Below are experts of layer 15 (counted from 0) of a mixture-of-experts language model. Rows are named router (the router's row for the expert), gate (a neuron's input weights, with its number), up (a neuron's input weights, with its number) and show model dimensions 0-223. Each number is 50 + 15 x the weight over its row's rms, rounded and kept within 0 to 99.
After each expert's rows: a language model's description of what the expert responds to. This comes from a sample of Wikipedia text that the model never trained on.

# expert 34
router:77 45 91 30 43 51 52 64 54 50 40 41 53 34 47 44 48 27 36 66 43 44 69 61 49 17 55 36 51 46 36 57 74 29 41 70 33 39 58 54 70 62 56 70 47 45 32 48 55 47 44 41 50 38 49 64 37 57 45 51 39 62 64 35 54 33 64 76 65 43 43 33 60 40 38 73 84 41 48 81 51 65 60 52 40 73 79 44 40 47 26 60 67 66 81 25 33 37 30 41 36 48 50 82 58 29 39 74 42 54 52 69 43 46 78 58 42 68 71 41 56 40 39 99 21 68 30 39 40 70 33 43 15 63 60 67 54 61 46 23 53 55 17 55 39 59 62 29 37 45 56 38 32 42 73 40 61 64 67 67 53 39 60 74 39 28 27 60 38 65 81 46 58 56 75 52 42 56 55 35 49 45 51 41 43 44 39 32 40 58 69 57 26 70 53 52 41 53 59 47 53 54 75 62 48 40 34 34 53 51 45 62 36 48 67 35 58 73 41 71 69 38 60 25
gate0:94 48 44 34 64 43 56 54 58 57 57 60 31 31 29 44 56 47 70 37 57 71 59 38 62 44 41 53 57 50 39 89 77 56 52 44 47 06 41 55 61 41 49 28 46 55 58 47 45 81 35 48 61 36 48 47 36 40 56 50 43 55 44 63 78 18 52 39 71 75 57 32 44 46 65 70 46 48 45 67 23 41 49 61 51 43 34 74 53 30 32 52 62 30 48 58 27 64 42 41 29 37 52 35 43 42 47 21 42 53 50 79 58 49 50 32 51 55 59 59 65 61 45 61 56 55 43 61 78 56 55 47 38 60 33 65 73 33 47 45 39 57 62 69 65 35 69 61 52 51 39 25 68 40 65 75 36 71 34 71 46 56 76 58 43 65 77 11 32 37 72 24 64 53 27 34 30 64 55 44 61 16 45 55 55 64 79 47 31 44 53 54 39 63 60 60 36 40 36 55 50 41 76 69 27 59 31 28 30 57 33 37 53 77 60 73 57 64 40 29 34 44 77 33
up0:58 57 47 45 25 36 47 86 62 64 29 44 64 62 46 37 85 49 45 36 39 51 31 59 69 20 46 47 69 54 22 27 66 52 57 43 49 75 19 52 39 62 53 36 45 37 55 45 44 65 32 44 53 30 74 43 52 52 60 24 33 17 49 34 32 55 59 41 54 57 62 37 53 35 66 26 40 44 50 52 55 38 26 57 16 52 37 60 59 50 61 57 14 53 40 70 15 48 55 38 46 26 67 32 57 53 62 26 74 70 54 30 52 23 55 46 44 57 45 60 62 30 18 36 53 29 62 41 68 49 46 36 70 28 47 50 34 42 46 61 38 65 77 51 51 69 57 74 32 38 48 43 51 32 45 38 55 62 68 64 74 54 71 60 50 50 39 50 62 43 60 36 63 46 28 50 55 78 89 26 47 54 07 60 61 48 78 61 67 50 21 51 62 59 56 46 53 36 49 66 62 40 37 58 34 26 72 38 56 46 42 53 41 35 58 56 66 33 47 25 61 27 58 69
It responds to: Tokens in population tables, infobox lists and religion terms, e.g. Roman, Catholic, United, No., list dashes and percentage digits.

# expert 23
router:74 14 81 52 58 41 13 52 70 40 36 67 29 54 34 41 49 32 50 58 48 39 52 84 53 40 39 42 56 48 36 87 71 30 36 58 74 17 38 35 60 55 58 71 72 39 09 46 22 41 54 36 61 62 39 81 43 56 35 55 36 55 47 42 71 54 70 61 64 35 44 58 61 61 32 53 61 39 64 57 49 62 64 33 59 48 59 53 56 49 12 38 55 54 85 39 38 53 38 18 52 57 56 64 53 66 32 87 25 54 71 46 54 60 51 80 42 66 66 44 56 57 31 98 48 66 28 43 38 53 46 46 24 48 51 63 37 55 39 56 34 46 39 54 54 50 51 47 45 36 59 33 46 34 37 60 43 48 70 53 52 48 41 36 48 11 52 50 42 69 75 63 45 65 47 60 40 40 49 46 31 63 42 28 55 46 35 56 39 46 70 62 75 62 32 56 39 61 53 59 60 78 64 39 48 69 31 68 72 46 59 51 39 34 70 67 41 58 54 74 48 47 54 38
gate0:92 42 31 60 57 39 60 56 28 62 48 60 18 27 63 51 56 44 66 69 37 44 53 10 40 39 72 46 37 62 46 85 50 60 59 61 27 35 28 50 74 45 68 68 92 59 13 29 49 46 71 58 41 36 67 85 41 37 70 44 34 71 53 54 35 58 38 35 41 33 67 30 37 42 44 22 45 30 43 56 55 48 68 81 59 39 64 33 28 57 51 61 43 31 51 51 34 43 42 39 48 67 81 56 43 49 46 51 28 57 60 35 63 29 19 65 48 56 67 37 41 70 31 57 59 50 26 46 21 39 17 43 59 61 67 53 74 35 61 32 64 64 32 45 57 48 65 58 44 04 66 36 41 26 47 44 62 37 48 67 64 48 63 52 75 60 53 54 59 47 39 45 62 69 51 69 65 66 44 48 38 53 70 61 73 43 59 54 31 51 56 41 64 46 57 61 47 58 39 43 39 49 63 42 23 34 48 57 68 65 58 56 37 55 65 37 48 47 41 53 37 47 59 26
up0:49 65 57 31 47 62 63 29 62 47 26 45 63 53 43 70 47 46 19 44 35 49 64 60 41 36 57 60 67 28 39 47 43 50 56 62 58 47 42 50 71 43 49 58 19 38 41 59 42 48 55 18 64 72 35 33 38 67 53 92 41 49 41 49 62 59 64 46 43 83 44 50 75 35 72 74 39 80 38 55 30 49 22 35 47 51 54 44 82 86 15 37 68 53 45 50 47 51 51 57 44 61 50 57 41 74 52 34 57 36 51 56 29 22 69 48 54 29 33 36 29 43 60 55 49 59 66 37 61 46 69 58 38 48 79 47 54 68 65 36 37 59 71 43 43 45 51 29 74 54 46 50 51 48 70 34 60 46 57 27 75 48 59 21 60 41 33 07 56 50 55 72 78 48 46 19 30 49 69 38 34 47 63 69 55 41 21 25 54 62 31 61 39 53 40 23 67 32 47 21 33 49 48 55 56 43 68 53 33 35 63 21 22 40 48 43 46 58 51 62 59 66 37 65
It responds to: Word pieces of job titles, ranks and roles, such as Lieutenant-Colonel, supervisor, Professorships, Det., Occupation.

# expert 25
router:73 28 53 42 57 38 25 59 58 44 36 57 35 42 35 52 54 24 40 64 39 24 63 71 62 31 66 38 60 28 38 53 68 12 37 86 42 36 32 33 39 56 47 63 56 21 34 54 46 23 50 30 71 58 22 70 48 81 45 48 53 67 56 27 54 25 64 77 63 47 43 51 58 58 36 77 78 54 40 80 54 65 75 35 36 68 73 43 42 47 33 43 65 58 73 37 51 57 33 28 55 55 65 68 34 53 53 51 53 47 53 62 42 48 38 82 40 76 54 33 60 32 29 67 48 67 37 31 41 58 69 46 29 51 40 53 31 67 20 56 31 37 02 41 39 59 58 58 46 46 54 46 35 37 48 60 35 68 67 65 34 25 59 53 24 39 52 45 50 59 49 54 44 66 58 51 43 37 47 54 28 56 69 45 58 12 36 41 53 44 49 53 55 73 39 32 39 63 73 64 60 72 41 53 51 44 35 70 84 59 53 40 33 28 53 41 57 58 54 67 62 46 51 47
gate0:53 51 64 49 29 60 26 17 40 10 57 59 27 34 65 55 61 34 50 36 36 45 59 34 42 45 69 36 86 42 36 54 79 61 41 39 58 34 43 46 42 44 43 49 89 52 32 68 44 64 45 47 55 23 48 41 44 36 39 29 42 55 37 32 38 39 68 57 45 17 52 65 55 30 59 52 57 36 58 26 83 66 63 49 25 70 44 62 46 59 55 26 47 34 59 69 49 22 45 56 56 82 41 47 31 58 54 44 56 66 61 49 37 52 48 50 55 69 75 42 51 64 18 58 69 58 64 54 47 44 20 47 47 58 42 32 55 72 28 48 33 58 17 53 58 47 50 16 38 60 69 57 55 63 46 52 31 34 45 23 82 50 42 64 44 41 42 48 43 31 82 48 88 69 49 43 51 33 39 39 21 65 48 41 71 42 40 53 53 57 59 60 75 49 50 30 51 43 54 71 61 60 58 73 50 57 56 29 52 42 96 62 32 37 32 55 20 50 55 52 53 49 53 28
up0:63 51 35 67 52 23 57 82 63 78 55 41 62 40 35 43 44 27 29 56 49 51 64 61 71 48 28 43 38 51 63 50 39 37 34 74 52 34 50 47 55 61 53 54 17 34 76 37 55 09 64 32 39 73 34 51 60 67 44 64 55 41 67 77 67 56 40 48 58 81 44 31 64 65 47 28 55 53 52 62 34 42 43 38 44 41 69 40 77 36 43 61 48 76 41 23 80 80 45 36 49 30 68 67 53 51 38 70 53 47 68 28 74 47 69 59 48 49 38 53 48 41 72 57 25 47 33 28 65 66 74 52 35 25 68 63 37 40 62 72 79 32 76 58 26 61 41 53 61 41 56 41 31 52 50 53 74 58 71 55 17 34 25 53 44 46 50 49 57 74 38 53 30 41 46 59 46 48 48 71 75 44 55 48 35 50 54 33 27 52 57 46 39 72 22 44 50 75 51 44 70 36 33 39 54 49 68 58 74 47 16 34 60 50 69 50 71 69 56 45 38 61 39 54
It responds to: Pipe separators, scores and numbers in sports or results tables, plus modals and auxiliaries like would, could, did not, until.

# expert 32
router:70 19 60 37 37 39 45 49 62 45 29 48 40 31 47 26 48 27 42 52 33 37 61 64 51 23 56 59 64 51 33 60 66 19 72 74 36 25 40 34 75 44 61 61 53 35 42 72 30 50 66 45 71 55 34 73 55 73 47 50 47 85 47 26 58 52 76 73 68 35 63 45 76 56 42 49 76 48 35 52 58 78 64 40 39 66 84 28 22 34 30 41 53 67 54 30 44 55 58 20 58 41 46 79 45 42 40 69 52 50 65 65 36 55 29 60 44 74 58 54 61 68 34 85 40 79 54 34 45 52 51 63 22 65 65 65 35 59 36 56 17 29 19 33 34 49 38 36 47 45 47 26 42 60 41 51 35 57 82 46 30 34 55 35 43 47 44 59 52 63 72 66 41 61 88 40 50 53 45 58 33 48 32 48 60 46 37 49 56 52 49 63 53 64 45 61 35 71 62 33 57 73 59 64 54 46 48 54 51 61 46 55 27 39 67 29 50 50 66 55 79 63 51 46
gate1:40 27 39 47 66 54 45 58 60 54 49 53 31 45 19 67 64 57 45 42 67 27 53 62 52 17 55 71 78 41 61 59 49 55 22 59 47 50 51 12 36 75 60 68 43 58 59 67 43 27 31 51 40 66 38 64 46 59 45 57 45 45 54 33 68 21 29 55 43 62 38 37 67 50 45 59 64 47 52 48 49 43 66 22 36 83 59 37 74 26 56 54 67 54 48 27 52 61 43 55 46 38 12 54 21 66 45 38 60 50 46 68 60 77 61 68 50 31 58 64 27 64 51 56 32 58 52 25 68 57 34 45 27 53 60 38 40 57 17 26 26 46 52 15 45 63 35 55 43 40 57 42 45 66 39 33 40 77 50 42 59 50 65 63 56 44 59 76 43 42 48 92 22 59 75 33 54 83 36 33 62 83 80 49 56 35 47 56 36 64 39 40 22 48 39 35 36 53 62 62 51 68 63 46 72 24 58 50 44 60 54 46 38 58 63 35 79 27 56 50 44 45 60 44
up1:58 50 44 42 58 68 57 55 63 50 20 49 27 43 42 70 41 55 65 42 60 55 36 49 36 34 35 82 50 66 51 40 31 48 38 41 24 53 31 44 82 45 65 58 25 81 64 46 54 54 53 72 43 46 63 39 61 56 61 80 63 56 60 40 62 53 57 34 52 56 47 48 55 40 44 48 62 58 19 24 61 30 48 71 72 53 63 60 66 32 50 75 50 28 36 37 60 33 50 64 43 47 54 43 64 45 48 42 68 57 25 61 39 64 47 61 68 45 29 68 26 84 54 65 55 84 69 55 71 56 34 61 39 53 59 26 55 52 37 42 21 48 50 77 68 41 36 43 56 40 21 34 74 51 35 21 80 52 37 45 51 46 75 53 62 65 54 60 45 50 37 83 34 34 79 35 76 77 25 50 46 29 49 33 62 64 62 57 58 64 45 61 24 24 66 73 67 34 42 65 31 61 70 67 46 58 65 56 22 48 28 68 56 81 59 51 64 43 39 36 36 67 55 45
It responds to: Hyphens and dashes in ethnic or political compounds, plus prefixes like non-, anti-, neo-, as in Anglo-French, African–American, German-Jewish.

# expert 29
router:56 41 89 46 32 24 48 42 52 44 54 66 29 49 29 56 63 32 54 43 31 24 72 67 47 41 55 40 26 41 45 57 64 17 59 59 51 40 49 45 53 56 67 45 68 31 38 67 33 39 50 41 70 39 28 66 45 64 25 36 47 58 60 39 71 58 60 68 67 38 43 60 71 52 39 67 79 39 77 66 64 80 51 20 39 59 73 47 27 38 15 46 41 61 68 43 49 53 28 46 59 33 56 79 35 62 53 67 50 46 51 56 57 41 50 78 24 85 52 29 53 49 36 84 27 52 52 27 54 66 54 53 35 69 47 72 33 54 30 46 24 45 31 68 53 50 65 58 21 64 64 35 55 36 70 56 46 68 59 77 60 26 52 35 17 36 55 52 48 47 71 54 52 69 46 42 55 26 56 48 59 66 41 55 61 48 39 46 45 59 72 60 60 51 36 22 43 56 70 65 60 60 59 50 58 50 44 60 44 84 65 35 27 27 62 41 46 68 55 68 46 55 40 20
gate0:45 62 57 45 46 13 54 39 33 34 35 52 53 31 50 77 49 35 55 59 65 38 67 56 68 70 53 46 34 62 28 39 46 55 38 67 34 39 39 53 59 85 62 60 45 57 49 73 72 48 21 35 41 51 71 49 45 66 40 87 38 33 63 72 48 52 29 51 45 86 71 53 73 64 46 77 68 56 26 58 57 56 49 43 56 65 38 47 50 58 56 41 71 62 45 61 65 51 29 58 64 45 52 55 30 74 55 63 53 50 33 55 62 16 48 50 40 33 52 48 67 59 46 41 33 68 53 55 50 65 63 47 42 74 66 39 46 64 27 41 45 35 28 46 32 58 34 43 46 35 58 42 34 57 42 10 28 54 64 27 44 60 81 85 46 45 63 36 46 64 35 68 55 79 61 40 49 43 66 71 41 75 58 71 48 58 73 47 55 45 51 43 64 63 52 17 64 43 65 28 34 57 29 77 60 41 37 99 34 58 35 37 52 47 54 33 50 54 82 60 44 53 44 73
up0:58 48 57 58 52 50 40 34 63 45 50 86 25 81 58 50 71 55 55 56 48 65 58 45 63 69 53 31 41 66 52 28 67 62 43 42 42 34 33 57 45 51 54 63 62 74 38 65 55 74 52 38 73 31 63 54 52 57 37 69 44 35 42 78 80 42 47 42 49 54 44 66 59 50 44 39 53 40 39 45 58 62 60 52 33 57 37 54 39 60 70 19 50 22 56 48 93 54 47 77 63 53 52 62 53 74 69 39 68 62 44 47 49 35 66 46 51 56 70 45 62 55 26 47 55 54 47 34 44 50 67 70 66 60 68 19 60 60 53 23 79 44 42 40 48 39 47 46 31 64 64 61 54 67 33 60 33 79 45 60 48 51 43 81 54 45 05 44 00 75 36 43 45 56 52 45 58 58 74 41 68 94 70 51 63 73 46 53 71 53 38 65 84 60 69 39 78 29 67 55 26 68 51 60 49 48 33 50 41 38 25 58 55 43 59 53 35 58 44 65 68 45 51 55
It responds to: Dashes opening infobox or list lines, and name particles or capital initials such as Al, La, de, I in IGN.